From a checkpoint of a small mixture-of-experts model trained on Wikipedia.
Training: a variant of SOAP for the experts, 321M tokens, 4902 steps.
Below are experts of layer 7 (counted from 0) of a mixture-of-experts language model. Rows are named router (the router's row for the expert), gate (a neuron's input weights, with its number), up (a neuron's input weights, with its number) and show model dimensions 0-159. Each number is 128 + 32 x the weight over its row's rms, rounded and kept within 0 to 255.
After each expert's rows: "gets" lists some tokens that make up at least twice as much of what it gets as of all text. This comes from a sample of Wikipedia text that the model never trained on. Tokens count by the router's weight.

# expert 30
router [144 157 132 161 120 104 159 144 177 127 184  67 157 141 109 128 129 142 143 130 168  87 188 111 122 134 158 177 145 131 135  97  97 125 157 176 161 105  73 129  88  94  74  86 123 142 140 150 112 132 145 114  72 120  86  70 118 133 126  69  85 159 125 147 147 127 114  80 137  78 140 128  77 155 154 113 216 144 161  74 153 113 115 167 132 147  77  89 155  98 194  95 202 169 127 150 143 159 132  62 148 121 108 142 152 165 171 130 143  91 143  77 108 116 106 113 107  83 191 151 117 119 154 144 126 149 106 168 145 158  87  83 133  65 132 156 101 138 152 173 167 141 119 120  94 124 156 140 134 149 163  56 115 168 114 128 143 134 211 104]
gate1 [141 113 112 116 150 151 136  81 176 137 182  91 113 135 156  89 156  83 131 106  96 108 126 173 129 130  87 137 166 118  86  40  89 156 105 136 117 163 128 112 113 101 150 175 132 165 127 142 113 177 124 155 126 112 150 127 130 168 174  82 124 188 136 159 117 113 209 114 150 129  80 128 147 127 136 132 126 129 116 175 110 122 118 120 161 167 179 160 104 131  86 129 149 198 155 118 171 139 133 112 146  75 112  92 133 164  90  44 132  76 193 132 147 130 137 140 141 166 177 127 131  95  69 124 109  96 189  85  51 102 130 129 114 117  95  82 178 137 157 171  87  55 171  92 156 111  97  85 119 152 178 169 133 180 141 140 124 130 135 163]
up1 [103 152 141 137 156 139 100 126 119 185 114 105 102 131 175 206  95 101 186 137 158 119 116 101 135 148 144 142 140 140 145 101 116  93 161 114 106 113 132 102  69 130 132 112 104 145 186 123 130  77 123 106 125 179 154  30 121 169 185 161 122 107 132  93  90 112 117 173 123 153 127  71 152 133 151 140 100  69 142 121 150 129 192 126  74  81 139 135 117 143  98 142  92 138  74 111 104  87 104 121  94 191 154 136 100 100 137  95 114 147 106 187 123 167  70 107 186 130 110  97 141 120 107 123  55 190 127  74 128 138 240 141 166 161  87 115 149 114 123  91 113  66 133  95 162 111 137  84 163 130 123 130  87 158  99 159 108 116 141 120]
gets: " the", " a", " The", " his", " an", "The"

# expert 1
router [136 220 142  89  99 114 105 132  96 132  99  78 108 109 113 113 140 125 180 128 142 104 102 105 163 135  66 105 103 135 136  90  99 155 121 136  78  79  88 117  89 124 101 159 167  53 113 109 134 128 119 160 154 107 106 106 160 126 111  85  86  99 147 108 133 133 142 167 143 134  92  97 159 160  64 126 132 118 138 111  86 127 118 136  79 113 153 165 106  95  82  97 139 162 124 163  67 126  94 126 117  59  67 174 123  64 185 180 172  91 171 124 157  94 171  91 120 162 145  78 163 102 135 112 100  88  76 108 111 142 146 112 127  72 120 132 109 162 127 132 116 114   2 111  96 130  94 125  87 134 105 122 102  96 141  92 146 117  82 127]
gate1 [127 115 135 143 139 110 130 108 168  95  95 107 133 135 158 158 120 232 183 102  71 131 111 141 136 112 112 160  84 128  92 108 166  99 190 123  78  96 110  93 117 145 106 127 159  81  71 108 211  65 120 111 131 163 110  80 161  97 127 191 182 101 127 131 121 118 155 132 255 162 118 156 124 156  99 146 120  98  99  92 124  74 107 131 129 134 148 211  70 136 111 127 128  91 149 137  65 156  77 161 123 162 130 150 115 154 161 162 135 129 128  78 171 132 109 156 153 168 172 134  95 124 120 132 116 146  98 124 125 159 117 125 106 145 174 119 107 132  96 145 145 127  97 197 119  80 140 114 117 136 107 133 101 120 161 103 155  90  93 150]
up1 [143 136 114 127 135  83 114  88 167 113 163  86 115  77 109 118  88 126 157 132  73 166 114 150  88 100  93  46 137 143 105  93 146 138 137 114 109 101  99 106  97 117 138 130 141 167 138 199 129  85 147 201 155 157 133  92 112 123  98 125 102 126 171 168 142 160 111 132 139  83 105 154 131 105 122 146 121 124 200 160  77 148 183 180 129 184 129 139 167 125 113 159 143  91 130 138 110 117 104  50 166 131 146  81 138  83 113  93  83 124 135 141 107 121 128  69  86 176 159 120 199 110 162 139 123 148  74 162 117 136  78 121 121 113  65 153 177 136 105 117 104 156 115  95 164  50  53 162 117 207 115 116 131 165 146 159 108  94 146 117]
gets: "ing", "ed", "d", "th", " found", "ad"

# expert 15
router [149 146 116 117 107 171 185  94 127  90  90 152 165  98 144 188 214 126 113 106 153 120 108  62 126 190 104 141 127  79 143 115 214 153 170 117  87 124 114 107 166  58 115 123 107 157 152 132 111 134 120  95 135  93 126 165 134 147 116 160 107 127 169 143 203 112 135  80  50 118 126 129 199 112 133 126 201 142 163 158 197 146 136  71 106 116 146 141 121  62 147 133 170  99  95 185 122 127  63 160 154 118 122 111 136  42 111 158  95 134 126 107 131 139 129 141 148 120 116 123 119 128 178 139 166 105 112 154 129 139 151 140 147  94  88 118 118 142 124 125 138 100 124 138 110 133 151 168  82  73 133 118 129 130 156 187  74  91 112  69]
gate0 [129 125 147 180 111 105 122 179 178 126 119 107 150 173 228 104 127 113  71 197 137  63 106  36 124  87  99 147 104 117 140 136 114 124 103 142 182 113 129  98 145 132 128 106 120 135  98 126 170 128 105 118  80 146 117 135 168 162  66 117  38 158 144 138 124 111 112 140 134 110 166 185 155 126 130  97 132 167 163 144  51  92 118  99 117 211  85 132 174 146  29 107 122 132 114 127 135 119 124 144  90  80  83 164 140 128 122 140 166 151 114 143 140 210  98 125  88 114 104 174 134 137 161 114 148 120  86 126  98 168  90 130 104 142 147 114 149 150 118 144 103 112 120 125 145 105 130 141 140 134 124  69  88 100  95 113  84 164  87 121]
up0 [177 155 118 143 146 158 124 150 157 121 125 149 133 112 141 159 145 145 103 130 168  77 105  90  68 178 169  82  89 138 141 124 147 175 212 142 137 109 113 179 111 135  74 187 118 107 151 183 195  96  99  82 128  83 148 125 182 253 101 160 110 127 178 132 108 110  75 121 112  98  69 113 173 124 166 150 136  96 149 163 107 124 151 122 109 126 122 102 145 129 150 147 127 131 128 149 101  62 109 125 129 130 156  83 126 103 112 168  98 129 146 115 153 175 110  74 141 158 127 130 114 114 130 139 134 109  70 108 122 179 125 184 126 107 116 119 176 122 104 107  61  79 112 115 130 142 207 133 149 116 117  60 124 122  97 107 141  96  89  73]
gets: ",", " and", " was", " is", " that", " he"

# expert 5
router [105 172 131 155 106 132 140 106 132 132 117 191 204 161 127 131 134 151 118 167 118 127  75 150 101 116 167 123 138 210 173  65 119  97   7 107 140 109  67 189 123 136 139 150 101 124 191 133 132  85  87 116 141 103  99 140 114 150 148 137  89 120 137  38 123 118 114 138 131 149  83 188 183 100 148  87 151 116 139 171 138 149 120 148 124 162 174 116 101  83 124  97 117 154 132  95  94 143 120 148 135 158 143 150  59 141 102 157 117 137 134 159 103 158 157 142 149 190  97 122 142 120  71 128 133 175 178  95 120 152 134 148 122 128 115 148 125 160  99  60 102 200 124  95 139 150 117 123 171 178 176 154 100 180 156 141 152 143 137 126]
gate1 [102 130 105 132 130 110 186 112  72 124 212 100 156  90 146 106 162 131 110 107 225 109 123 147 143 132 173 151 121 123  98 116  78 123 117 134 162 135 133 133 126 106 178  67 116 155 157 164 154 172 110 114 129 167 136 109 130 130 139 184  41 136 105 147 136  93 166 153 188 117 151 141 130  84 124 168 164 103  86 108  83  93  96  88 140 135 162 165 152 167 142 116 189 171 134 164  83  82  76 140 124 102 138 136 150 186  95 160 135 106 189  82 143  96 151 133 101 176 157 136  80 107 127 170 105 124 113 100 119 137 128 109 110  87  72  98  82  79 142 141 182 117 109 118 159 160  93  79 135 148 133  98 172 149 163  68 106  92 101 157]
up1 [131 178  78  63 130 132 103 118 177 107 117 115 113 160 163 132 150  90 109  52  89 130 123 139 124 115  98 123  99 156 145 134  99 141 134  82  80 113 147 126  75 148 122 143 107 178 149 154 101 105  62 107 171 215 139 162  95  98 123 160 134 108 116 156 126 151 162  83 103 129 122 155 135  66  83 127 142 115 180  89 114 152 129 143 161 199 157 101 112 118 108 118 203 119 152 133 153 153 167  92  99 160  80 188 124 141  76 136 137 145 152 117 134 112 109  61 171 151 122 108 133 144  99 126  60 152 148  97 105  88 179 119  38 109 138  33  93 136 145 179 172 136  94 143 114 107 150 125 117 144 118 105 126 124 156  95 136 178 110 120]
gets: "s", "es", "x", "as", "ers", "S"

# expert 23
router [131  95 126 111 108  82 143  72 107 114 155 115 134 132 104 114  92 161 147  64 105 221 114 107  85 145 162 114 131 127 141 202 148 103  99 174 129 158 213 129  87  99 103 137 144  98 128 159 172 140 106 154 151 152 159 134 120 119 186 126 135 143 135  55 186 132 142 176 118 109 174  88  88 147  99 192 115 175 142  42 152 129 116 112 169 104 171 116 159 141  77 163 129  78  90  65 164 137 133 160 125 149 166 165 132 216 138 106 144 137 142 102  69 127  81 126 172 152 140 130 113 120  67 134 125  88 158 111 118 117  92 151 105 133 133 138 133 151 115 165 121 168  91  86 112 102  94 131 143  87 120 160 185 120 133 122 142 112 175 121]
gate1 [128 149 107 155 132 126 187 156 165 118  93 131 142 144 147  74 206 124 189 157  83  93 135 133 125  94  99 142 164  93  94 111 115 153 163 120 130 154 118 106 124 134 127 174 131 215 128 119 148 116  75 140  82  93  89 128  96 116 122 126 107 109 139 163 109 123 130 162 103 119 142 208 173 120 196 111 113 122 116 134 128  86 129 165 100 150 137 131 136  76 154 191  25  83 162  91 165  95  87 147  89  93 100 118  92 105 113  97 179 156 129  90 154 191  67 153 102 145 133  77 110 105 121 100 123 186 130  94 130 181 121 149 157 147 121 174 111 157 199  64 153  97 106 139 144 101 154 110  97 102 154  91 138 160 163 119 146 116 105 129]
up1 [116  98 124 161  87 164 119 139  95 100  91 113 179 186 165 200 208 126 123 117 136  71 132 136 156 150 102 153 160 154  94 158 115 134 137 130  63 144 112 166 142 119 112  92 164 179 174 106  76  84 146 142 140 103 114  88 105 149  97 126 107 153  84 107 120 118 138 115 149 111 106 123 151 118 129  97 119 135 178 158 105 125 149 120 117 152  99 154  83 117 125 157  57  79 100 140  95 109 120 121 124  50 111 107  87  63  98 108 141  62 106 101 149 153 114 127 159 131 161 116 129 165 158 110 126 142 120 154 103 122  61 157 240 131 136 145 163 161  53  66 150 103 155 171 130 109  89  99 133 123 117 134 130 180 168 169 132  58 114 147]
gets: "n", "d", "ar", "y", "er", "k"

# expert 28
router [ 94 144 146 113  59 237  89 156  99  90 179 113  24 139 163 125 166 152 118 141 133  83 120 115  78 106  91 108  99  64  98 170 117 119 144 150  93  67 109 160 206 114 112 175 136 143 155 138 126 112 146 169 103 108 111 192 103  87  69 115  89  63 133 134  90 127 169 139 143 126 110 163 133 134 159 141 162 135 149 171 134  99 140 145 130 183 119 169  74  91 137 116 168  91 154 148 117 112 131 135 134 166  64 115 132 104 112 154 151 129  96 130 120 110 171 156 108 149  98 129 171 168 140 156 134 132 151 148 128 102 121  89 148 112 120 110 155 126  94 159 114  84 140 154 101 100 127  33 188 126 134 110 119 136 133 127  83 181 126 137]
gate0 [121 105 119 173 102 111 125 130 140 132 133  82 167 151 137 120 144 125 135 151 155 143 172 137 118 129  87 179 164 137 145 126 211 121 114 121 166 175 142 181 118  94 186 119 129 133 176 106 103  98 143  97 100 160 146 119 129 148 114 130 107 147 111 147 126 166  92  99 100 113 113 112 122 134 101 126  80  49 150  95 143 160 135 170 164 129 128 153 103 124 162   6 109  59 136 183  71 155 137 173  90 134 163 193 154 147 167 111  62 112 102 144 159 125 101  53 168  87 142 119 106 127 174  81 165 121 125 147 145 162  61 123 136 119  68 171 117 139 110 154 144 114 151 134 123 196 136 150 192 183 119 135 111  87 164 133 102 104 139  89]
up0 [136  93 154 146 142 169 136 157 110 198 157 113 111  87 160 142 127 155 193 107 118 103 148 212 151  68 166  82 132  82 125 121 120 192 143  80 106 170 128 131 173 142 150 144 170  96 105 171 123 185 138 118 132  90 140 125 110 164 120 151 116 150 161 155  73 136 134 138 173 133 116 200 111  98  89  92 163  47 126 133 124 173 145 114 125 138 125 106  75 130 111 103 115 154 171 177 155 204 121  74 107 151 122 120 143 157 187 116  92  91 151 167 131 134 156 127  71 143 164 112 129 150 191 147 156 125 158 177 109 163 114 124 112 138 100 107 151 149 156 151 126 182 112 195 171 138 162  80 130 150 144 154 154 114 121 135 162 156  51 102]
gets: ")", "\"", "k", "ly", "ta", "00"

# expert 11
router [123 128 189 199 167 155 126 101 151 140 117 112  73 118 100 112 142  92 139 166  96 149 143 190 130 146 154  66 130 153 160 132  74  84 102 167  58 115 164 118 193 117 166 151 164 155 116 121 161 116 164 145 122 187 163 165  72 125 124 158 152 102 133 127 164 189 157 169 121  79 122 154 153 134 123 116 109 155 144 158 137 116 135 137 130 134 137 126  61  99 133 141 120 122 113 148 145 140 203 123 139 136 146 148  64 152 143 192 101 118  85 120 167 122 124  78 112  95 152 160  79  55 191 117 107  89 111 126 117 150 120  85  85 155 175 147 113 103 121 191 155 193 129 114  55 134 148  63 107 131 143 128 111  85 122 134 127  91 180 117]
gate1 [110 114 213 119 157 103  96 120 135  75  86 132 131 215 180 104 113 152 156 123 123 123  94  76 133 125 111 119 175 118 118 131 140 121 167 127 125 169 122  93 161 107 161 165 136 169  97  76 161 116  93  85 148 151 125 125 147 117 133 110  89 130 141 135  71  98 107 126 150 120 112 139 144 169 126 175 157 148 159 148 160 113 123 159 181 124 113  94 105  65 156 172  66  54 116 103 153 106  96 141 131 146 164 103 125 116 177 144 180 118 104 146 189 187  87  83 124 117 156 133 145 166 132  33 118 173 164 147 153 164 156 157 151  85 151  82 153 103 113 156 116  57 114  93 109 151 153 109  84  97 145 101 105  86 142 203 119 149 162 160]
up1 [163 135 109 101 161  50 119 112 164 187  92  55 142 101 158 136 156 137 136 125 138  87 132 173 138 101  54 105  69 110  69 149 169 123 116 110 127 116  95 142 114 115  66 153 142 110 108  89 104 203 130 103 117  86 108  95  86 133 130 128 140 142 125 115  87 127 118  82 163  81 101  83 123  82  87 109 134  74 101 170 100 157 111 159 173  98 130 120  66  76 149 110 162 152  96 128 110 102 135 123 111  75  88 124  92  66 103 142  94 116  68 132 164 113 119 158  73 114 120 105 108 171 179 138 152 100 162 113  78 169 142 116  51 111 119 142  92 161 169 147 104  99  95 125 169 170 143  93 112  87  72 111 115  95 136 139 173 136 124 117]
gets: "or", "in", "er", "en", "u", "an"